Experts of a small language model.
Size: 14 layers, vocabulary 2048, 27.3M parameters.
Experts: 64 experts in each of 14 layers, 32 ReGLU neurons an expert.
Training: a variant of Adam for the experts, 307M tokens.
Below are experts of layer 6 (counted from 0) of a mixture-of-experts language model. Rows are named router (the router's row for the expert), down (a neuron's output weights, with its number) and show model dimensions 0-255. Each number is 500 + 50 x the weight over its row's rms, rounded and kept within 0 to 999. Numbers have three digits each.
Before each expert's rows: a language model's description of what the expert responds to. This comes from a sample of Wikipedia text that the model never trained on.

# expert 60
Description: Mid-word pieces, verbs. Middle letter pieces inside words, e.g. ske-tch-es, Goalke-ep-ers, plus common verbs and connectors like have, take, was, and, &.
router:531518487517533513476463510477605529479541529472503311486553539459509494472455544526456506493471561521519506482495562463459529508520519488439518534468584472409524625425538566492498536489528567532531543511515463516597538497407504441430497496533475491552490520531534546524369527509508474534561505420506530530474519487516522489515535469551445482533543459464493543544725464446543521509482504499549459562488450524486478587490445546483551480525565558488481466623517433449498441578464521481467439502476599510531529491477451506403422496522331517559516441501534402520533460473407519548555533492477523476541528655513492558522468529521575499511493565540494554507444468518581510486512540428522382461478505567458533445438548479489447495517500505553505487459544531520517478738486475
down0:521507441546493569536499509477548559572457457421494520427396536426618473523482529533517437586522490486382535542436493555524547388462547573521514530561509568481519502474568518467397445520486463505579424503545560475417511496556506606561442536533477465534467415523504535545529573449500481563491538499528482534447479539549499540532506491481528553583488508415428513543495533487450469517481582488467509419480564489414477459528537455523566459583435456480485434422541530564593543404515595479435596526490470553610503456519481538520543493543526514440447469562558533425579399445452526484477529442466590662412405574440593456570521449573515464434474538389451519511541521506477425544504525522489491469479475487505460489550541485461550550448528455419514461554532468484457458492518438
down1:509520515457538500509477574444473508534492472550519406443598439559403575484516522408519460434486515538563363468526538494440539512433513468485521516526511499413556493547479429497510592591497542535443531462501482519579544528426571493379533510528543545503576478553515490533423437560414479403612396492432395489507404433451524477457445476455531509452546470448537502457547449417518483498530493515465451575569561484523487585440546442471412505519417478502551533556499503455530347545481544636487468526400477504435465653564474531435479497449472446502494501526462435482447475580454492477557515479493480564446450478533448561502514494433463521497430436528508432405457495489502493521395590459433509528500485515560478497515515522416495498550562533547568503533521506561525453473466441
down2:545373457532493416435541491425572477480624441517549515504512557487424469426547527588451479562580495537550554478507550498507538562511571486527494458588474502530516484521438524522477501502486550481461542503473490440557526588474515596508507396566436525476428472430573520473385523511425505554533466420521456466527502448631523497424364580485515504445516429537527473467515518509515432514579464498474473604577512492400433506420440462492409551501537481487505580521521473476515534548499391465612514493476461487532511453600556506507569540496496511525532408466555566442481510446534432499514463471517487496610550515426459453483551542414435588549485511513525494510516444349427462431472437530598466550453525552533523489494488434438490523578569507504491546585463511422468476520529476
down3:484518471496542507441561473462506591527526485535520493499498475418465513400601551495459527499582469540498510512494473550465451566510555471414570472539500498501492509579439538368487471497514530469499464498469497569478490557515432656467501435537474493453433428558506471438613568476447466528563508542471496537456532530429470458522500612404485487523529415521481505559464507477446531386589408524557505510513493500348451538578543500428537565491564558483546404533543394516564580535513505584404547508503498434542492518495555467531482481511384395512479471533425514549492464638591503478549556489557521487503449558429491529528522598432513485480541517460465488540503498528519455543441580488532497382491536450396567465537440515495446449417545412499542446440517480574530508539493472
down4:530453566420470468481478444482489489400526493576454508496565485542481557409518534504545548495399487486522528519512504373454494562553487446497473507517525456472480521532489377549524472476499508567419601499356463475517451476456495456480526506494556551532524589582531518457440444537485555463535464503543466469539554517511408381498482497469473542488533464495527451345506496551534499520558506519481550590560420481584545472465477537492466444447507480515534463501449498412391493636458390551558372487487516461476488480457506459527469529415498459507531509437511443545479638515484494469531380487502478470483504354535395502405553495503511535547484370553517467494481485485498530495478500360495463547471497496497538520492542504560498537609520642538508530473557560473512521511457575
down5:442433553523458452519546519457484556544429442541476428452514483513447433601485536452575542469548509556526395360526531539477505506486475510554566517498470416490506439452482502472570555427518434546462535485561539491465423577453499548521467582486567461588573496495440428598496582565479487500460551490453557523579491512471458390513562572578514533573496465542508585459529504507424421529538403437590456516573494473545498508562510466435494432446522496469531523555567523510441482535476557478558514509548614584524476468559435466494490527541427557380539558588515402473437458503477534574439419471579517503522534531424500472423566591528529497495403481497499487484503507443467497526393471514549469566599446501458517486573549435550506542581520461524467428422499448534497443481560570
down6:490412462433430508539531489422464460524468405506588542558570451505496540458412457532481546578574499496527479418404423480466541569606510500548571459541563480434556485613496476546429463428515351483557472511513428441539494485537474454490518572420550498500435405534503510494559469454503528542515511472423506455539598467493492503525490490548583440502488457535471559508485487440606510500507500461525506593527511454468501440471510508473520582569475457600570444475507469583580527560457574525464375416409549481449466480552523562527508571547448482542512525536559528458489512585523497480529509537499584476435456488442415527547470534481521459574497532481516483571589461498537490568562426452567499468498497591462448419425533542444517456420531530400605550502582566533490440569523503
down7:474485669449459489548469485545532489483445396583461492494502438496513488441560502529539408491428544466461576561446518492442493536570457461532435501500532500466448498499547439559503492455530519580434521501413498472500415516477548477497489568506545533579516562553464538437416468466515544487501475516547393443498509450508393379544432427453522575506496415481468419409493461529599494494526548561570561475495464512610543460499506536478500440496449460495486405492470473476435603559422436560475455534458501518464459484506517497538425527508504486467471501512472417512600614580513538427490393499540516528517506378555476482452564447536607555481454357534454469500472459468424564511548512433538501579413489472551530554471486540534484550604545555478522531437543569431456453501471517
down8:544455538420553500477591494476530399484600401511592488542446563453446530491480500515491493486475533480518499564518435451574449499455521503484513477434459449420553466525543462607400460539533530465466553453550515551582468478550389475508494530535452418454492434464425469518466453561574564523496543480460382519489468438495552481487682490461599462579469525502537470368520429492520493634491507540574461532584463505493455515489456576548492475494516459553512499542506445483539420588588500546500496478450580529517513469567439534446446464509457529472572470485519531573543525423508470396520584454456444514477459550545508563526521459553504587432506478479470506485550555545502511449514362517473433553538462549527403434468456495525497486538504487528408494499548548479376456407514484
down9:500507609539519541529517587532504479460571495647531457556514503506574517583551544499469522414508507563498502462556508516533473554473561494486436460511540539473504520537503510458625399555480528446467495466484497460492555471526557536524452426538447465453573543552575432559435439632510534459538522484485420581499463441523453464515586556436482523495512527510512472528525459435442576536547496565505523541552468504588607545429547487549469543564528449502532515488514504442422503584557532604495454483461478444484593567539468460489501517509492417490503503458354530679476513431484571509523460658487451521516568494511515517440519562490409524535486493400520495416542556435520550419568457546425504508467512507459467466521400497539403448461474521563418489530499429498476462488490419
down10:498448547407537467386575534438517482504568570569457472512436484473516549650552565497481446488461508509528565479536515440457468538508508527559495480535522475508489544528439447552491456450489542525496551484462480554603519462335489459479519530461475567561587567527577442495424482625510556502573469486481461552519439459452496568435436474428361548494559464395494463483478494434504418517494412493545449528593507508469580500420571524427516440488491420552471569524480514480470465641529405501492485485486520488468522517515394440408500508479505517389619534496518434448392501477473530510547511535418478482467520571542514555528491446546485486561513496440553573443513523516521536509461452497411480569614439595481460414481522515531555526520493497583522543521567542488495515483531521
down11:571462458472582445531496520491432521498509504466559474550498549481537490432585546429388482497557487544563584482536533513567492506484503492413483373477501541549452460450468511357495543542396562514458501501486463543565571429558468485591570534474531507453405499468639491551619473439430533547445489542540435507529563563535522618542426533521472401450482556536460621461528442546436399491553510518534483484494512484539465409477491550554593454485579507521468573481509459505457505532585455518426485458522503506528502465486511529585462533490495428514530484462449585528502548525562435453444456517527470454489471451555447606453553570512401521522549527472573465563552434564541409489513472457471446416450484493459461401524460518501413477482473428554506479439474549520586458559496513
down12:540491410502455484547521577549472472515544499540490399400431560624588499493452495545573595452441545485381480400525477488445452482455512512475521459500504539448466573426480459491498571565480592490536458592449544474499404540472442512479504438440491536477591487399560483538547445484483487523520560560452481464487485480484545444418460493507476578514499508519486521402572501494521497517482489462457445387445531502535430421502540507522475549529456513498498508453468493530505569518549570492428586507462469455475439518503559542581494385514414543526386549434430560399468441458511531523518541524509543561474543515370510508471464568550477607513492589511514420451481551406545475551556538543548472477386498495574539462598583549472529559462450507477521430514478583421546446458560469
down13:493568462451511556548512648449488465468486413512437446489515524422516350509557489416507599448414497507375475502504491379478449398460500532508458478400500444462483461491501549477529393484488525507556520478527465437503458474447563472381482596452466513488502503575537566456482543448481496549598522468506457410536506445492545441494558494366470441535486550484460459517522449559500618546474466542470477455377480508485490455438462495458497514514467443460458483430414531466522585523479554485439477482499484579535543467492500536532476529602526483510554561555386516531528550462542534559537586488346503503522533482526517444508480502535505525455498490496422505528528405424543526498525502396549499460484555607540475458511546461576537480542534392497499466573519409467448454536555522
down14:513579551508512549505460540482450511482504422549550478490532458448567536497576392491453534432611510512472494511482432510553496474522479513505419552508385531513570481557508442478470571594482597442497452559509537565463458505529489553550447444641464474413475544535532434627416412496407484482541455534507427513526480514543408528586448582465535466441477620480561445505485514480553597435582496560451501532469477478484540558526532420511494501507507534522461447458528459523349485531547496512457422520555428485501468529510491447563512520480470457495466493519362533547604488562544522554497467512533391592574520473479525505436454529395467432555534464494537542538490584484490540462463574532454491556488560428539485532556478537420502492512485562500470397498497382540555438438470473
down15:484494566492467510565500444499563454439483562532544492517618450519475501467495541475557566494452480482441490508501537463438528532553443490456435538460474483508452516504447368566527418504475433563437570504425423449519475460430472446444518520460543465585554582561580497581346441516484475429468434530547525488554599562529416511498518554518465510498520521483508540372546592525556473576537519467387527573584449496453519484469483519499565458423567485491478468536467472412432470566386444577554404508415534459511525448482473505602530507501518510532484490440496510535499594438533489457590377466552480458586570428522451517401498513541463509596457419565537521496513448507501549456565481426494448503480514423513507510417549535536526547584525607512554474523527560525468532495474522
down16:462587431592555485503464462591481547601479484433490515465451493497521505604518487570476468476600544465484452524465414613574514428499500551498550554460523530480527403469542564471479571570531472438582363480614569481512468536579513490568450492571482466433424376481449500556465578406503506543476570474511541554541508425533539474525579539497530424514514520547453541574505548591547517550478492509522494421405564499433501469523492466506429542540504531499497506461573496558563553410501552416454572490538502479548492519501500623521541464576477554569425480600517504475531440540520529511513581489482475495568462622392544472551513496500516516459446570500521543496558478490509519491500441589590495515421542462512496440502457490486611456430505425444481455431458448489498430522527441
down17:481552479528496488446469497530519521534496601521508413504467494505517560467462489589552512566426581500429495511509569585441435473506458387520524503532596486522512469464427574456406565449511526455489543504474507492498423569454532635469507549500416490580550492509577454566558509486546551510524504523561503491437517499490486464539501557530381470417470471444514609589618509561532480539476375536501456481525539618501490482546448439538486457558560559469474450548498417474426479522496500460540459462603467482528528566550568542527364478521570552535520560530518549415533462492473491525509506512570452469477517517466515500561448462523582477485450563440548617505558598541509566497534519545510484542386578443499531566477572502503519362515442534480438507417453400536539520588477491
down18:500436479501554541546412567443526517431557565477473562460522474443541456489476479451499499448496508491540512646449449554542538542510493549500478560419476513397528472601555456500480471578549477433536422496514474513529484404477476493516473527485531509465468468430489565479357447469449484410464508550424442476518381451528516489502453487465582432575532566528491607494500493627486592567549464588407563393438554537516450581552488512507461546533545582551590521611492480593553538456428576482529535512433329538463502405573578466430525494480499459459461551551474540458470561526494461514500445491450484492440492566456510459568464457529468539515494420490568504540479513393513458461468545484498520492541448435528425570435533546551478459512531460459552517494500447500519524478434487
down19:485560525527469558570451471422445365478582457618533497512411365528478492544587457378580486487468482518511443497519487516488494548524518505509544436561520489499546580534490444587503488513542504552481537532481481515499493480410398507478507504508509590429589604554486400540396446528551554435487393489404490462527484402482526386398512467461594564510552445486487500433485403440568503457510502502482536564562490441488503410507553545511531522470551422472572450427398600538481427485541501537463461578530477526462559597555512440536504400498544457548502544514465524522475533533509513548530533597564535493492440502512477442472511491470452530555436539474494399414539475460488539523423557544472474556576455432465544474479505442507518481533542486478480516503597444472502468555503418
down20:542424542337432513432501530453519416430478522566456527517537512527454530395489508450536525513455507484488553472552536454450514569505482453489442463543532482532493568483483445568554477418537542550419653531393440493490496464426490454385455484524504541566553654535535497425577453589542512445518390524493457470491507562466443492504417447537446553535544450420601500430536454419503522472538528495483525595552395463560464520477467458490555461475476537523521490486456513444435513582478400547515424469478507534479541485520449421503447514396495420451570506386422544496507580515474506509469427488513528469416514384595425477464545542525473498555537434533469501540428536497492524542462540406484542554512480521469534551487508481507438529564509601546521512524541532492479550492478562
down21:451474587540503551468424571448493454475535456602446458472551534488520497455497464459499465443404494460511424512546513543480512561557507447469509489547514513429564519561429496486521408486515555523430534518450458481496458502445500490443449426471492454463481608564497470526449493663559609435535505522489477512458543445426420460496597532400489559469520510529617440461519516416476532449511513496498468534529521450519639421390608438539420482519413507482513435545512515440443455528492461519486409544588470487467555547500484379519542476511535506534531489524389490537490572553469630511457445543547570506573467423506429508474542531409487495494493392458505470435489457365508425494414482434448519597505524511528504508424496440539484536552491562529448481476501482479485540447439453
down22:492529480608499526494475590512481499592464480441484501462401511499422541535524468500447488479575496506496440527495461599528477451436535550483522468469527503489532509501483598452441524536539483450549431435650560552497564538531502500528530532575466501464493401470448522518561560535498451506583538505493549512493445562471583546442549516515506470520446487560519505612473492513520515480457482518521415395457557513439407498503515503512518588592437555512549547506507508545630541401598596470461646514550526531517437533527452501396528504601479553463499545548475506522482368495439544543471571478445562527508457625428562495593453449495511546443545611471477507471521565487523466580521471593519488468534489550533490515539473452427489458369469373496473514514477460482554446437554480
down23:468564504531507521547572482500566542597400500396541564411499435515539477470490481545514466493532450530470498502528562585518459473432522572541485492476461516596484518406586531485438566471487477527533493443542567483492504598555511449507460501545420470477541460433494491451515554474529442585493543565518504478470452515552542501503456445511597538555457454480467502534517500511534539459480551492524465375380559548452474609527519440532504510477531529439456496500540512565593521490442614462474583451540492535581486504481570537475483449559546529434478491596592596417526420481523527542455581407548547502504470585522512483579498412546557499479469606503503480542501499497403458627508516530511516474491478458438549557569550551469547582456484521447590586589467531439428555517606374
down24:477508493539535528547490533512453512398526542521566579567550482546486562517509520488457500506502590415483551544560499429574467590479446555420533568547503440527440566505443431495549425539557614541431478453576454486528524454446554478486541540556516554459536578477557350468499462418541538507470484510431483438532550512480446558505475496462405527481579442485536571510489478546540420449492449480427576451575458435524567441473420476481417487545417478443564458648404490438469442543461426458567408463525480499474469509438532449507528554509650462521490593488592458457487558487531472478498403507477428510487567545473480439523478499532490488493450449460605525473543433485532611465434545366464491504490459550521495562539491435451413497501452523511471528500517527536493543513446476
down25:544517451457420506449567561552478523520569516493498556534554350433413436477472486546541571547537405548548540535440460552479473582556576527482535583502474472520650402586503485584588487440569512475512452470529485450541570463432495538474520470486409451503500520535459570521515449558515536511433476536544498526556513495487516491471524538531598411492519516588547491564475499511529473547488419526454560479589595513488504543474422549467434627552450472410621602525578507509559581479514437507491519453513523469479549544518503567494545472437499498450445480422524504467567559516480467446508444514461475523456567476415534459520465538501507499477384461463466467420414543544510465477501546521526488388434490563441465526582406435437487483548575492471567556548527532581537472428481448